Weights of a small mixture-of-experts language model, trained from scratch on English Wikipedia.
Size: 8 layers, width 256, vocabulary 8192, 42.1M parameters.
Experts: 128 experts in each of 4 layers, 8 picks a token, a softmax router.
Training: a variant of Adam for the experts, 979M tokens.
Below are experts of layer 2 (counted from 0) of a mixture-of-experts language model. Rows are named router (the router's row for the expert), down (a neuron's output weights, with its number) and show model dimensions 0-255. Each number is 128 + 32 x the weight over its row's rms, rounded and kept within 0 to 255.
After each expert's rows: a language model's description of what the expert responds to. This comes from a sample of Wikipedia text that the model never trained on.

# expert 53
router [126 152 135 138 164 124 112 114 143 159 168 124 213  97 107  91 125 153 128 113  77  97 162  93 148 110 104  92 154 136 127 139 107 107 146 145 114  99 152 152 124 155 151 117 110 155 194 136 165 132 113  90 125 166 135 119 155  83 112 124 192  94 127 195 105  99 150 146 124 182 102 175 124 139 120 115 175 138 129 167  64 110 101 180 103 103 105 118 151 129 160  97  84 128 146 171 117 203 166  81 224  57 117 103 168 150  45 138 106 199  86 148 105 116 148 161 148 136 113 101 107 156 102  82 129 172  68  90 106 150 123 136  97 155 122 174  97  85  89 120 121  66 155 150 102 132 143 153 139 150 148 200 175 141 186  78 147 140 144 121 144  99  92 171 115 210 116 107  89 123 120 203 176 111 134  61 118 138 143 151 152 147 112 119 163 173 137 192 135  78 146 126 107 137 113 106 122 106 128 110 158 131 151  92 116 109 153 180 131 112 102 180 128  69 155 175 120 123 175 130 117 131 125 134 100 151 118 128  94 119  80 178 120  65 119 155 145 112  88 154 150 125 150  79  65  96 128 149 113 188 104  68  98 143 106 136]
down0 [ 81 107 110 139  81 157 146  91 154  75 159 132 130 157 144 161 187 123 120 130 125  85 131 133 138  53  96  99 210 136 132 133 137 112  80 138  82 105 147  94 138 178 120 116 119 103 134 109  96  98 120 123 164  86 104 131 117 180 132 138  88 154 118 163 131 105 129 181 184 145 179 114 125  75 117 103  78  60 130 121 165  89 150 103 170 123 169 124  89 119 105 158  71 155 111  89  62  96 109 154 129 179 137 132 122 131 129  78 114 127 151 121 141 139  92 163 102 111  99 142 102  95 140 157 171  92 149 141 138 139 120 105 172 142 112 142 105 182  97  74 145 190 130 136  67  82 154  94 124 176 189 176 121 202 107 127 121 193 128 189 135 145  44 142 142 135 122 117  97  90 175 106 130 141 126  97  86 166 112 114  91 146 169 161 157 118 152 183 146 152  86 157 128 106 153 171 124 152 187 133 147 152 212 197  76 130 145 169 140 105 171 109 165 140 126 168 138 143 173 143  78 105 129 119 130 151 145 127 128 187 113 137 183 142 104 111 104 155 100 143 151  88 133 178 111 105 101 118 160 102 158 138 108 198 214 148]
down1 [116 152  31 128 137  91 142 132 133  41 122 171  96 204 113 116 110 143 187 133 113 143 113 151 164 128  78 165 156 105 127 157  98 160 141 175 155 163  98 149 165 149 142 149 118 129 197 113 122 148  93  87 151 109 133  98 101 137  99 175 128 133 111 103 167 126 149 132  58 155  95 100 146 119 126 124 113 154 158  71 120 133 120 111 136 110  69 169 110 104 144 137  99 131 156 134 113 101  95  51 176 121 140  85  80 122 107 176  93 110 144 147 215 149 168 106 144 129 133 151 143 189 150  86 160  87 172 112 128  92 111 102 116 105 148 106  75 123 119 101 205 127 185 184 125 168  94 163 102 134 142 159  89 158  96 123 202 128 163 138 110 108 145  81  99 154 117 161 134 170 170 148  61  92 138 114 167 134 104 148 110 168 135  56 135  97 114  95  93 154 165 120 154 142 154  97 178 132 151 118 142 156 153  99  92  86 136 120  73 150 169  85  47 123 137 115  68 127 134 111 109  96 121  73 142  98 120 118 102 185 132 119 104 176 177 156 128  73 143 207 109 122 164 130 103 105 147 182 126 128 115 136 105 165 156 142]
What it handles: Foreign name consonant pieces

# expert 42
router [148 111 153 130 131 132 115 159 110 168  93 117 105  72 198 193 116 145 124 146  92 120 174 122  88 123  87 201 171 118 120  93 155 192 124 141 119 155 126 169 145 178 145 127 113  98 200  86 114 145  99 100 111 108  97 142 138 166 126 126 164 120  70  96 105 113 151 161 152 143 144  87 128 174  77  21 138 144 123 131 158 103 111 137 122 129 128 110 140 119 133 173  68 140 154 185 150 129 136 158 105 112 115  63 150 135  84 115 112 114 143 103 116  76 155 158 163 121 147  90 177  97 123 103 106 143 115  83 144 111  90 133 146 136  98 118  58 107 109  89 154 130 158 172 122  87 166  79 160 169  63 201 151  81 106 105  97  81 128 146 117 103  99 147 139 101  99 120 126  99 152 116 182  71  87 152 115 123 127 156  93 101 125 135 116 168  89 168 101 120 131 168  84 154 151 109 158 154 124  87 136  43 176 124 143 152 124 156 173 171 143 110 156 103  87 170 106 117 212 153 141 147 104 108 145 145 113 208  71 183 128 149 125 136 101 138 132 109 159 145  73 125 176  91  54 174 125 148 160 171 130 119 107 185 101 132]
down0 [110 113 131 126  89 148 133 149 173 130 168 180  66 166 195  93 119 171 180 122 140 160 204 198 221  44 103 122 123 126  78 129 139 131 125 125 113  96 123 123 147 106 111 149 168 138 125 122 132 188  75 125 110 149  87 159 187 106 149  95 116  87  84 125  92  95 163 153 168 123 100 129  99 203 134 127 139 109 188 123 176 143 131 100 125  88 145 122  96 179 128 130 159 106  83 155  92 145 171 145 121  87 131  93 144 129 162 110  99 129  96 131 193  95 178 146 168 140 141 163 139 119 155 100 129 103 180 140 149 158 133 198 162 186 137 121  82 139  97 145  77 178 129 155 220 155 124 100 137 146 113 151 181 152 189 184 124 137 104  67  78 130 137 154 172 122 119 157  90 109 143 104  99 154 115  57 130 117 165  98 120  81 128 130 129 115  58 117  96 158  82 168 135 125 176 122 137  86 152 136 152 148 124 136  67 128  80 136 141 152 156 152 137 108 133 150  84 176  96 133 202  83 126 124 141 135 130 120 153 136 115 111 118 135 190 145 130  93 153 109 126 137 165 126 152 114 163 165  81 130 139  80 149 110 162  95]
down1 [ 78 156  96 133 136 176 167 108 158  56  62  97 118 182 155 133 185 120 122 122 181 133 137 137 168 168  66 128 112 175 160 182 147 187 130 128 100  54 115 152 128 127 198 122  98 123 143 120 161  81 157 117 160 130 128 140 169 124 121 114 146 113  71 134  70 110 136 112 110 106  99 131 158 164 140  55  67 110 155 128 137 139  89 119 143 106 155  76 121 107 115  91  85 129 150 138 147 101 125 160 135 142 165 106 150 107 111 146 126 158 107 160 152 166  87 223 119 108 126 107 171 120 143 108 139 133 115 126 134 175 148 112 110 166 152 155 145 157 179 128  93 118 142 159  64  73 168 189 156  99  68 127  78 101 163 120 159  64 132 134 171 192 152 141 159 124 135 119 118 120  80 173 111  99 154 190  91 136 111  93 137 121 110  79  87 116 148 115 113 174 127 104 125 113 105 100 118 171 111 163 143 147 178 102 119 116  78  73 176  94 103 109 139 142 120 141  46 125 110  99 120 172 125  58 168 177 100 101 235 101  70 154  92 144 125 100 138 157 161 134 127 100  95 139 175 132 122  94 165 113  96 134 135 133 144 121]
What it handles: Pieces after S- initials

# expert 44
router [133 154 119 144 148  84 148 117 137 139 119  76 104  82 159 160 114 154 201  72 185  94 151  84 152 175 136 115 147 121  62 136 123 127 101 116 122 105  83 110 118  47 156 110 143 108 150 149  77 136 146 115 164 102 158 159  84 141 137 162 139 156  48 138 110 120 150  90 131 169 163  84  95 104 104  85  85 103 130 155 163  72 147 128 116 146 140 140 134 128 129  79 195  93 147 161 123 151 160 176 113  70  97 174  68 135 122 118 101 128 105 146 158  57 179 124 100 142 135 127 154 103 115 113  61 155 118  76 103 107  74 155 126  73 138 120 123 135 173 166 113 129 166 181 145  89 153  54 110  99 103  74 158 115 139 186 104 167 127 136 110 174 145 132 148 142 127 123 122 143 129  79 136 170 107 165 106 121 147 128  72  88 104 101 132 110 146 158  87 116  95 119  23 164  96 191 181 123  96 146 110 135 118 173 137 100 137 147 121 157 102  55 157  81  73 162  79 102 133  99  88 163 175 145 148 114 147  93  95 127 161  79 170 125 165 107  88 100 143 113 159 175 134 136 109 186 128 107 159 129 138 120 147 177 155 115]
down0 [137 162  96 155 136 142 170 122 157 134 152 128 110  89 128 127  77 127 157  64 115 140 102 123 125 147 137  91 173 167  86 109 102 139 155 123 110 123 138  72 131 136 196 172  52 135  88 103  95  45 167 134 113 149 129  95 133 149 169 123 109  85 125 146  82  83 136 156 167 141 137  95 152 137 171 200 123 102 156 154 118  92  37 100 125 118 117 137 117 106 112  93 156  91 143  96 134 162 133 134 100 112 158 147 116 142 112  66 100 155  80 159 128 134 106 215 131 116 140  74 142 199 204 102 125 127 143 118  84  99 109 137 152 123  77 113 180  90 121 155 106 110 106 151 132  78 136 115 107 166 119  90 120  78 121  70 226  88 109 111 111 118 133  81 119 133 119 107 163 145 153 139 155 132 134 132 107  87 128 172 113 118 140 106  96 134  95 118 138 174 128  84 166 103  83 111 162 165  65 107 131 131 102 141 147 113 134  90 119 206 112 110 171 119  68 166 150 138  90 143 146 139 189 106 133  97 232 169 100  83 164 178 156 106 176 148  45 105 145 184 132 164 127 129 140 131 109 148 157 157 144 105  92 134 152 101]
down1 [143 152 155 166 203  98 146 144  99  83 133 190 130 210 139 203 104  96  82 143 113 133 143  97 201  66 103 113 149  75 118  76 126 150 118 106 161 128 147 179 175 123 136 117 146 128  69 133 147 110 148  55 110 107 138  78 121 157 137 137 165 146 137 155 129  64 127 135 143 103 145 140 171 126 186 149  91 119 126  96 130  93 132 192 100 130 130 137 128  93 148  92 136 160 133 107 159 124 204 149 170 107 131 139 120 105  95 131 164 127 164 107 137  88 167 114 103  82 117 153 136 127 127 203 143 125 146 129 125 116  82 132 149  91  98 151 108 100  41 148 102  98 150 120 102 180 136  90  85 136 152 128 211 145 103  92 112 101 114 104 140 164 114 132 124 136 162 119 160 204 163 141 130 157 122 108 128 150  92 139  45 181 150  93  70 144 135 138 114 117  79 224 125 103 122 127 160  96 137 119  89 141 116 192  39 130 106 130 132 158 154 111 140 143  98  63  64 136 138 100  78 128 127 119  62 159 169 125 153 118 120 116 126 154  89 109 124 143 185 129 134 135 121 156 140 122  91  63 150 105 174 109 150 124  88 111]
What it handles: Music and media

# expert 47
router [214 108 122 179 105 141  92 170 129 118  96 116  98 173 147 113 173 139  88 143 179 151 157 139 111 187 150 191 122 117 194  86 136 123  79 145 162 142 145  99 102 159 164 107 108 169 131 105 153 135  73 154 161 153 133 110 128 189 136 140 136 174 128 155  98  80 153 138 137  96 146 192 131  92 126  60 103 189 149 115  83  77  45 129 138 190  96  95 169 176 119  94 124 126 118 154 164 193  92 227 148 123 171 157 125 131 136 144 108 149 106 108 107 105 107 107 157 132 154 110 162  72 111 139 156 140 152  99 116 118 152 163  83 125 135 109  88  83  62 141  94 140 115  99 128  81 125 101 103 114 134  94 147 110 171 162 166 124 134 139 147  76 129 130 162  80 157  86 132 114 138 121 137  80 100 165 149 113 146 123 130 123  85 102 130 140  98 133 140 128 132 136 105 166 111 122 164  76 139  39 135  85 118  88 145 118 119 106 132 231 141 135 155 136 140 137 133 152 101 199 122 120 103 171 159 102 131 109 165  94 107 142 126 140  74 136 117 126 183 164  74 132 157 152 147  80 111 119 147 201 153  56 136 183 161 139]
down0 [132 121  73 177  91 138  93 196 170 103 152 148  86 144 166 128 121 123 161 148  69 140  81 114 169 134 121 115  98 107 159 192 145  65 137 118 157 159  97 121 137 123 106 142 153  99 171 181 164  89 143  73 166  76 139 132 140 148 126 134  97 117 172  96 111 163  91 154 124 165 135 108 186 104 101 139 103 156 113 114  84 165 171 107 156 185  95 108 197 114 116 166 134  82 109 148  95 106  94 160 105 145  87  95 140 102 180 155 115 121 166 141 159 121 128 159 124 140  94 194 119 132 186 136 163 117 139  97 148  95 137 144 136 140  94 155 130 162 128 110 152  84 140 147 165 126  82 123 123  98 162  95 117 104  82 143 127 136 157 135 157 124 110  73 167 147  84 153 109 114  77 165 168 166 173 173 137 136  74  81 127 199 167  92 123 123 128 166  88  25 114 142 134 204 169 112 168  93 202 123 110 199 128 155 151 119 131 109  79 114 105  98 124 119 102 133 115 133 148  83 161  61  70 160 112 121 136 122  87 131 160 111 174 218 111  97 124 103 113 143 167 112 157 147 122 109 142  54 157 138  84 148  93 152 118 144]
down1 [152  99 131  62 118  84 138 113  85 115 134 133  92 180  53 177 107 136 111 140 129 117 132  76 135  69 108  90 170  96 143 140 149 129 135 162 132 137 194  83 128 171 171 104 111 111  38 131 132 143 135  81 199 143 135 121 129 110 149 139 137 110 147  74  71 144  83  93 160 113 158 105  98 126 117 114 135 133 116 123 136 113 165 197 138 114 110 139 148 103 134 140 128 145 117 165 117 142 149 192 141 117 147 150 134  76  66 131 145 125 191 109 196 140  98 128  90 111 133 166 180 117 209 173 132 133 107 125  97 151 181 153 169 128  74 134 136  52 144 163 102 133 152 147 115  82 149  69 145 112 133 108 189 115 138 120 120  94 178 119 121 152 105  93 123 115  96 103 107 122 136 141 125 196 113 177 139 147 119 105 105 140 112 166 101  80  84  95 100 132 144 165 118 115  76  88 139 130 141 167 119 127  82 104 194  93 135  92 128 157 112  40 132 126  98  75  95 140 108  67 113 131  74  86 165 117 168 130 129 152 119 166 198 146 187 104 127 129 117 151 172  35 107 158 163 164 160 105 176 156 145 112 129 173 103  91]
What it handles: Fragments after h/d/sh

# expert 13
router [143 132 118 153  92 128 155 124 149 133 165 159 149 141 150 119  91 110 168  86 113 124  99 156 153 165 186 110 157 112 150 181 113 154 155 133 173 144 141 129 141 115 137 169  74 136 170  89 126 105 195 162 143 205 132 184 165 157 142 161 105 134 109  88  89 117 198 136 121 114 170 110 106  84 167 157 138 113 126  61 102 147  91 114 133 128 149 159 101 136  87 136  96 147  81 143  98 137  81  99 127 155  57 161 135 118 172 113 124  81 173  90 167 172 119  77 158 101 113  86  81 102 168  93 141 100 119 120  50 132 119 134 141 114  59 128 118 150 151  78 125 131 130  59 157 134 117 170 176 169 112 127 142  99  64 113 153 152 104 127 166 163 181 133  72 158 119 187 119 190 158 133  99 110  97 149 166 158 114  93 162 109 174  97 152 100 200 143 114 144 141  86 188 114  81 121  88 134 138 126 116 156 117 103 139 193 113  80  65 186 112 172 139 163 113 161 156 154 113 185 146  83 178  85 109  86 146 140 173  99 135 132 116 171 136 114 115  92 140 164 109 125  99 141 137  92 182 191 116  91 161 155  94  95 101  95]
down0 [145 173 121 120 144 102 150 152  55  98 149 122 114 117 159 138  67 142 147  78 102 196 140 139 102 159 123 161 150 143  69 135 137  94 144 144 161 188 130 154  97 132  94 135 157 131 179 113 122  83 133 145 162 126 130  47 112 112 170 184 167 152 157 174 151 186 152 135 136 131 122 112 126 132 169 112  98 168  90 124 145 105 168 116 122 145 114 149 165 151 128 150 105 142 143 135 136  35 109 165  79 150 156 145 165 162  56 139 110  69 134 173 131  98 138 140 106 137 164 185 139 135 121 149 141 173 142 112 166 142 104  93 107 127 138 129 155 150 122 115 179 108 171 137 138  76 148 130 155 140 127 137  55 160 124 187 126 114 150 102 129 212  85  86 140  87 135  97 110  96 159  57 117 138  58 137 205 115 100  97  96 142  80 125 154 143 146 149 198 169 143  89  82  88 172 126 151 143 162 109 145 166 133 122 129  33 178  93 126 142 141 160 105 140 162 160 124  86 163 112 120 114 178 139 157 160 183 144 108 107 132  40 143 180 130 113 117  81 103 141 107 168 146 119 164 170  92  70 176 107 115 104 147  97 147 115]
down1 [ 95 140 124 120 115 139 106 126 149 173 110  99 114 130 124 166  94 130 164 173 142 200 137 125 177 127 129 182 192 142 129 159  99 135 150 104 130 140 112 204 112 140 146 123  83 185 196 147 116 147 103 132 108  93 123 179 103  97 133 134  81 145 120 155 138 173 122 180 110 132 147  78 107  99 118 176 127 171 176  10  69 147 149 141  96 162  99 150  99 107 121 150 110 141  76 123 108 167 125 107 165 129 140 163 106 147  82  90  69  90 197 129 160  46 140 150 170 133 108 157  91 149 115 142 148  88 130  97 104 150 133 176 175 101 167 149 123  67 199 114 126  69 110 141 194 125 116 118 143  86 186 148  82 114 169 162 137 124 123 163 103 135 176 115 139 133 125 160 143 115 119  96 112 125 161 177 156 166 171 119 109  99 106 167  92  94 126 118 165 159 179 184 160 129 138 143 178 130 111 153  94 119 106  72 131 129 103 148  88 104 171 116  86 168 179 165 143 133  99 113 109 160 118 141 129 104  94  98 193 130  93 190 125 181 135 127 126  92  85  86 110  98 130 131 107 157 107 159 146 174 116 173 196 108 146  79]
What it handles: Headings, acronym pieces

# expert 43
router [135 170 165 143 127 142 130 185 165 141 127 109 113 157  86 109 150 116 133 136 181 109 136 138 121 101 133  26 133 199 151  92 113  50 131 144 109 173 150 144 119 185 110 109 132 147 132  76 146 114 101 177 121  82 124 112 141  76  90  55 156 160  71 139 129 118  21 123 100 134 157 121 103 160 101 176 165 148 167 128 129 113 117 162 116 107 119 103 152 154 139  75 236 126 146 172 178 130 150 176 169 135 126 232 140 151 138 153 139 134 135  74 135 135 114 164 103 120 118 138 149 178 116 174 103 103 139 165 145 147 214 124 163 131 152 118  97 149  96 104 117 138 108  92 150 180  88 156  69  84  98 159 130 141 134 140 101 131 102  98  94  95  79 151 102 113 161 129 131 170  78 143 154 136 111 157 138 124  84 130 213  91 132 195 120  96 164 140 103  94 108 146 185 120  99 110 137 116  97 153 116 196 146 219 115  94 112 153 148  80 170 135 138 127 136  92 113 142 154  98  80  86 127 145  90 129 135  85 161  86 163 133 168 125 118 107 129 111 159 100 125 114 106 145 139 115 124 168 147 111  87 114 132 131 119 138]
down0 [140 143  68 124 190 129 125 125 101  52  40  97 130 130  98 156 104 108  99 122 106 158 108 110 117 136 109 153 119 133 120 146 110 129 166 146 192 103 133 163 207 138 147 153 156 147  54 183  93 135 115 111  61 160  90 131 116  84  95 126 171 101 106 139 135 195 133 148 176 123 137 122 130 160 121 132 118 161 137 131 118 156 115  80 177 126  84 119 145 123  91 158 127 133 165 152 174 102 125 130 171  82 142 108 166 112 178  73 192 130 100 128  78 111  87 141 103 107 164 169 159 213 138 166 166 120 129 113 138 137 135 108 123 153 140 107  82 197 104  84 130 131 101 114 146 158 158  92 125 156  81 178 139  84  75  89 144 158 127 166 131 151 164 125 144 105  89 156 176 111 108 158 134  92  67  97 116 151 147 111  79 150 125 148 109 116 162 133 115 195 131 151 146  82 148 139 103  79 104 180 108 145 185 131 136 125 171 176 135  79 142 250  83 127 148 114 157 102 180 148  96 178  99 118  91 114 147 125 158  90 133 150 175 141 191 130  86 150  95  88 161 115 100 139 143 147 139 103  90 198 120 100 137 111 130 137]
down1 [240 133 133 139 159 115 148 131 140 121 126 130  61 122 162 138 150 152  88 113  72 131 159 156 140  84 123 214 176 146 126 123  99 181 109 136 142 134  86 178 139 141 129 150 150 161 136 158 168 145 110  60 148  94 156 144  69 158 110 111  90 184 162 193 112 168 117 132  65 172 141 171 125 119 114 102 137 113  63  97 163  73 180  99 153 162  70 144 105 132 103 110 169 149 103 174  71 146  78 155 152 145  85 101 112  71 119 121 150 136 146 106 132 126 101 134 103 162  92 147 164 164 147 136 144 138 141 184  96 157 122 105  73 103 105 179 120 104 113 129 143 135 180 106 161 163 118 155 110 135  88 163  77  99 179 131 170  97 135  48 124  74 174 148 132 155 126 137 136 103 160  98 116 112 114 111 128 110 106 181  84 122  86 139  64 114 122 157 156 114 133 155  79 141 110 120 116 147  97 177 154 106 181  91  83  67  95 131 130 132 159 113 185 173 144 152 101  93 137 128 130 116  61 104 169 104 201 163 143 122 145  74 104  79 121 106 112 133 121  82  82 115 136 158 140 154 119 121 137 100  60 147 173 115 126 140]
What it handles: Tables, signs and symbols

# expert 23
router [140 165 132 114 146 133  86  74  79 160 113  84 170 129  72 147  99  50 130 111 116  74 125 104 103 122 107 130 151 120 120  83 146  96 142 165 135  74  76 141 133 133 128 127 164 128 116 177  86 111 177 129 127 144  59 118  89  71 136 113 133 118 101 173 155 135 132 112  86 113 106 180 141 166 104  84 124 120 109 159  73  96 184 139 142  89 103  88 140 113 128  96 201  73 139 120 128  99 143  85 165 105 132 114  86  95 118 130 141 131 108  94  92  70 171 187 139 167 143  83 157 130 101 115 105 121 135 157  86 127  83  54 107 134 184 124 151  98 140 162 176 175 173 185 140 105 121 122 129 137 149  70 119 173 166 135 104  97 147 132  81 106  81 134 149 161 132 166 113 100  77 171 120 144 185 119 137 107 109 145  65 100 114 171  65 137  54 175 146 136 124 140 106 142 124 179  85 154 160 108 131 145 108 140 138  51 147 151 146  68 140 124 102  53 132 133 111 115 151  87  89 124  89 119 151 166 102 134  64 145 136 108 131  97 151 128 108 133  93  98 159 123 151 202 146 177 106 103 102 210  91 174 110 168 101 138]
down0 [136  77 106 137 134 139 136 111 117 107 116 132  85 126 139 137 124 164 128 130 118 116 118  87 122 104 108 106  98 141 131 130 105 149 160 171 143  90 178  68 102 160 120 157 175 132  89  74 129 133  69 117 134 126 128 132  90 154  99 205 113  83 142 111 110 130 108 132 159 148 111 143 163  87 165 157  78  93 116 138 106 123  82  96  80 129 168  69 119 121 130 182  83 207 143 102 205 117  84 110 106 196  86 149  95 147 167 107 118  92 126 119 108 123 150 159 121 174 137 184 125  80 171  91 109 119 114 114 141 182 206  96 116  79  99 106 182 113 103 116  91  64 149 138 109  79 107 140 135 108 143 138 149 105 121 183 144 124 107 106 156 153 119 116 130 108 156 161 187 112 147 158  89 107 143 142  79 131 137 161 106  79 108 112  80 121 139 128  96  73 120 128  87 170 118 142 137 126 158 150 189  84 126 108 147  95 106 144 153 109 149 126 148 210  92 146 174 223 132 161  85 125 117 192 138 158 177 129 135 147 157 113  64 177 106 137 177 157 107 202 153  96 143 107 106  37 111 162 181 201 156 159 128 150 127 135]
down1 [143 122 107 127  83 104 129 141 114 107  65 130 122  97 185 110  92 147 120 167 130 131 178 161 122  74  91  76 137 136  83 128 107 129 129 165 140 108 119 163 108 162 133 147 170 181 121 138 120  61 119  62 165  87 113  82  80 106 144 124  96 107 111 110  95 133  95 143  95 143 111 104 122 161  96 173 127 151 101  89  76 130  61 114 151 153 181 145  80 119  71 134 155  89  88  96  88 137 162 113 163 151 115 123 133 112 117 226 148 119  91  73 146 114 113 167 162 131 179 139 112 116 154  73 172 204  98 150 170 123  66 101 173 152 129 206 107 125 141 128 104 134 162  83 120 134  65 159 136 123 128 142 134 131 143 143 162 119  56 135  93 102 122 103 198 123  63 141 138 138 132 121 104  50 118 109 133 109 133 150  66 123 124 131 142 149 121 118 143 123 141 123 180 137 146 173 124  98 128 171 178 186 147 131  74 125 141 133  67 133 132  60  67 133  58  75 158 175  92  77 114 125 102 113 161 128 145 132 116 148 191 132 135 166  99 135 105  68 115  99 172  87 122 121  84 135 125 101 160  59 118 148 151 161 130 100]
What it handles: Section headings and tables

# expert 59
router [133 110 145 109 126 172 120 169 180 136 120 138 131 118 116 113 109  90 111 103 215 130 103 101 129 154 155  55 120 121 113 169 161 112 121 105 134 154 144 126 113 171 147  87 109 153 149 124 176  95 100 184 136 121 107  90 113 133  96 115 125 167  88 131 119 155 125 132 111 193 142 122 127 106  67 108 130 107 194 119 108 129  94 152 147  88 158 125  92 142 165 128 148 148 136 111 142 139 143 155 163 117 123 182 159 131 107 135 168 151 135 114 173 150 101 130 103 112 128 108  88 138 135 126 180  88 140 131 161 143 220 181 156 130 168 155 146 183 144  78 105 107 162 181  97 125 129 122  78  96 172 155 182 135 142  97 113  73  79 100 103 145  55 166 126 113 138  84 146 139 102 210 117 127 107 121 155 169  90 146 230  50 138 185 117  99 179 134  43 111 132  90 124 136  74  49 141 146  59  91  71 146 130 184 180  80  94 145 163  95 143 162 162 122 156  90 112 168  94 107 129 124 118 190  68 122 128 119 161  98 166 139 139 130 143 107 147  99 134 137  91 118 122 104 148  97 161 124 136 167 177  85 112 129 160 182]
down0 [ 86 124 134 127 128 164 103 119 119  93 106 142  55  94 139  84 126  77 112 120 168 132 151 140  94 156 102  95 155  89  73 107 140 135 149  97 114 125 123 158 159 113 140 140 137 134 189  94 109 116 114 220 130 117 128 110 147 210  79 140  58 173  83 107 151 154 154 135 136 133 132 108 123 109  98  88 123  95 131 167 160 101 122 120 125  96 166 189 154 132 138 145  85 157 146 154 120 110 152 138 128 135  70 116 140  77 168 186 120 174 167 129  81 169 154 147 168 117 114 161 194 208  77 118 104 140 170 183 125  77 114 130 159  83 135  96 107 110 128 152 114 142  78 174 181 105 144 146 112 145  78 101 161  86 116  83 103  97 151  26 137 131 123  89  99 118 153 108 161 101 139  95  93 148 139 109 147  93  91 126 112 148 112  70 133 116 115 123 189 114 137 142  71 107 120  74 147 138 171 131 146 164 116 105 125 117 153 135 225 113  66 169 119 152 159 154 128 115  86  64  73 177 107  79 201 108 143 127 116 149 142 163 130 160  78 159 184 119 154 163  87 159 135 150 129 136 135  70 119 134 117 147 134 174 111 164]
down1 [131 102 107 182  80 186 126  61 176 116  79 196 120  97 103 147 121 143 117 186  85 167 150 133  96 162 214 119 157 116 182 130 119 146 135 125  99 171 134 119  98 181 120 138 121 117  88 175  60 123 102 153 147  67 162  79 117 138 119 123  99  87 133 178  89 132 141 107 103 105  99 147 127 104 116 149 129 110  72 117 162 121  86 131 166 136 164 122 146 122 118  93 130 109 159  99 157 156 128 107 154 132 147 169  87 179 107 147  69 133 105 133 119 110 116  58 126 101 152 154 116 131 112  97  95  92 140 157 156  88 157 105 153 135 163 172  95 124 114  72 136  86 144 156 137 154 152 155 134 196 198 104 122 137 122 116 180 153 113  90  85 101 142 154 180 129  91 145 146 152 140 157 148 109 108  93  91 154 112 115 152 145 157 121  42 189  97 147 217 156 208 151 109 129 142 171 124  93 128 105 136 125 148 182 140 159  91 164 107 128 101 133 150 136 124 137 141 179 184  92 201 198  80 172 130 108 149 107 157 146 149  54 119 101  87 130 108 148 143 115 158 135 167  83 153 138 145 177 185 129 109 126  93 156 130  75]
What it handles: Elections and politics

# expert 3
router [171 109 135 115 149 139  73 103  93 172  63  85 142 115  78 122 167  98 114 103  92 121  63 132 162  96 175 190 103  58 143 120 147  91 121 107 170  87  70 129 124  74 144 147 154 144 132 125  78 189 111 113  75 130  91 158  97 141 141  70 150 105 139 178 181 135 167 198 114 100  99 154 131 170  93  81  90 145 148 174  87 141 112 184 129 127  81 131 112 126 105  87 143  95 115 137 143 139 144 124 124  84 144  98 108  95 115 110 155 104 105  90 125  93  64 144 174 144 122  88 105 101 104 132 116 171 132 139 119  65  82 118  71  69 155 132 130 101 141 135 163 190 166 184 127 140  94 118 129 139  91  96 120 154 160 115 157  85 127 121  82 133 128  66 204  87 109 143 136  95  97 134 104 155 122  81 122  99 126 175 107 101  95 154  63 106  64 124 160 151 128 164  97 143 119 157 163  88 131  60 110 155 126  86  95 103 152 155 125 102 143 115 143 115  89  90 199 179 126 162  54 106 101 108 153  93 142 152 104 128 121 101 142 111 115  91 123  85 150 122 111 188 158 190 174 152  95 110 114 161 104  98 163 129 133 157]
down0 [209 132  51 134 119 124 126 122 126 109  92  70 122 141  93 130 104 158  84 162 107 145 105  98 129 113 117 106 129 129  42 103 118 134 112  71 141 147 156 130 142 149 104 129  88  86 101 115  93 138 116 117  95 135 159 132 134 148 136 203  95 127 157  75 122 119 146  67 148 128  80  66 205 113 170 139 137 133  94 135 121  86 161 136 124 129 139 136 146 120 178 167 179 121 130 139 152 139  85 129 138  82 153 133 116 141 148 109 109 147 167 182 102 130 165 122 147 128  72 175 102 143 137 154  81 113 170 132 167 182 134 112  99  94 156  99 103 101 171 133 182  77  65 175 152 131 102 128 163 106 130 165 164 105 152  91 130 176  85 109 148 139 146 138 158 111 143 101 146 206 122 151 149 148 138 163 124 160 100 220 130 184 178 117 144 142 101 126 120 158 156 174 125 163 105 126 104 176 153 146 192 134 118 135 154 139 161  51  69 134 128 160 119 174 142 123 128 125 171 173  94 152 164 168 100  79 187 149 165  97 172 123 184 172 138 101 139 132 103 201  93 106 177 144  91  69 126 174 125 144 136 149  87 178 185 106]
down1 [126 136 183  68 139 131 122 144 161  79 156 104 159 138 114 141 133 141 153 139 159  99 131 114 169 215 117  83 120 140  93  25 144 112 195 174 130 110 141 103 147 173 111 134 184 129 175  94 125 133 135 154  82 143 110 116 141 135 103 125 114 116 161 132 168 120 107 119 101 126 171  89 117 179 129 182 134 117  92 152 153 135 120 141 112 117 119  52 138 158 115 126 115  63 149 106  65 127 133  97  91 133  78  96 102 131 125 113 130 192 105 164  80 154 116 116 129 122  74  47 158 104 109 118 211 124 127  90  97 138 129 100 155 130  83 130 129 140 136  92  98 154 117 121 138 106 139 168 176 106 109 103 138 115 144 116  67 115 139 129 179 104 182 115 132  91 229  90 129 128  94 193 113 131 138 213 153 171 148 175 182 107  74 137 135 141  78 166 107 125 121 197 132 150 137 119  92 116 104 158 138 129 147 154 151 100  96 167 151 135 140 169  51 119  77 160  99 148 166 108 159 135 116 136  93 149 125 130 169 160 106 104 126 216 181 135 145  94  67  95 133 131 142 117 105 113  54 157 137 116 165 112 165 138 174 132]
What it handles: Infobox and heading structure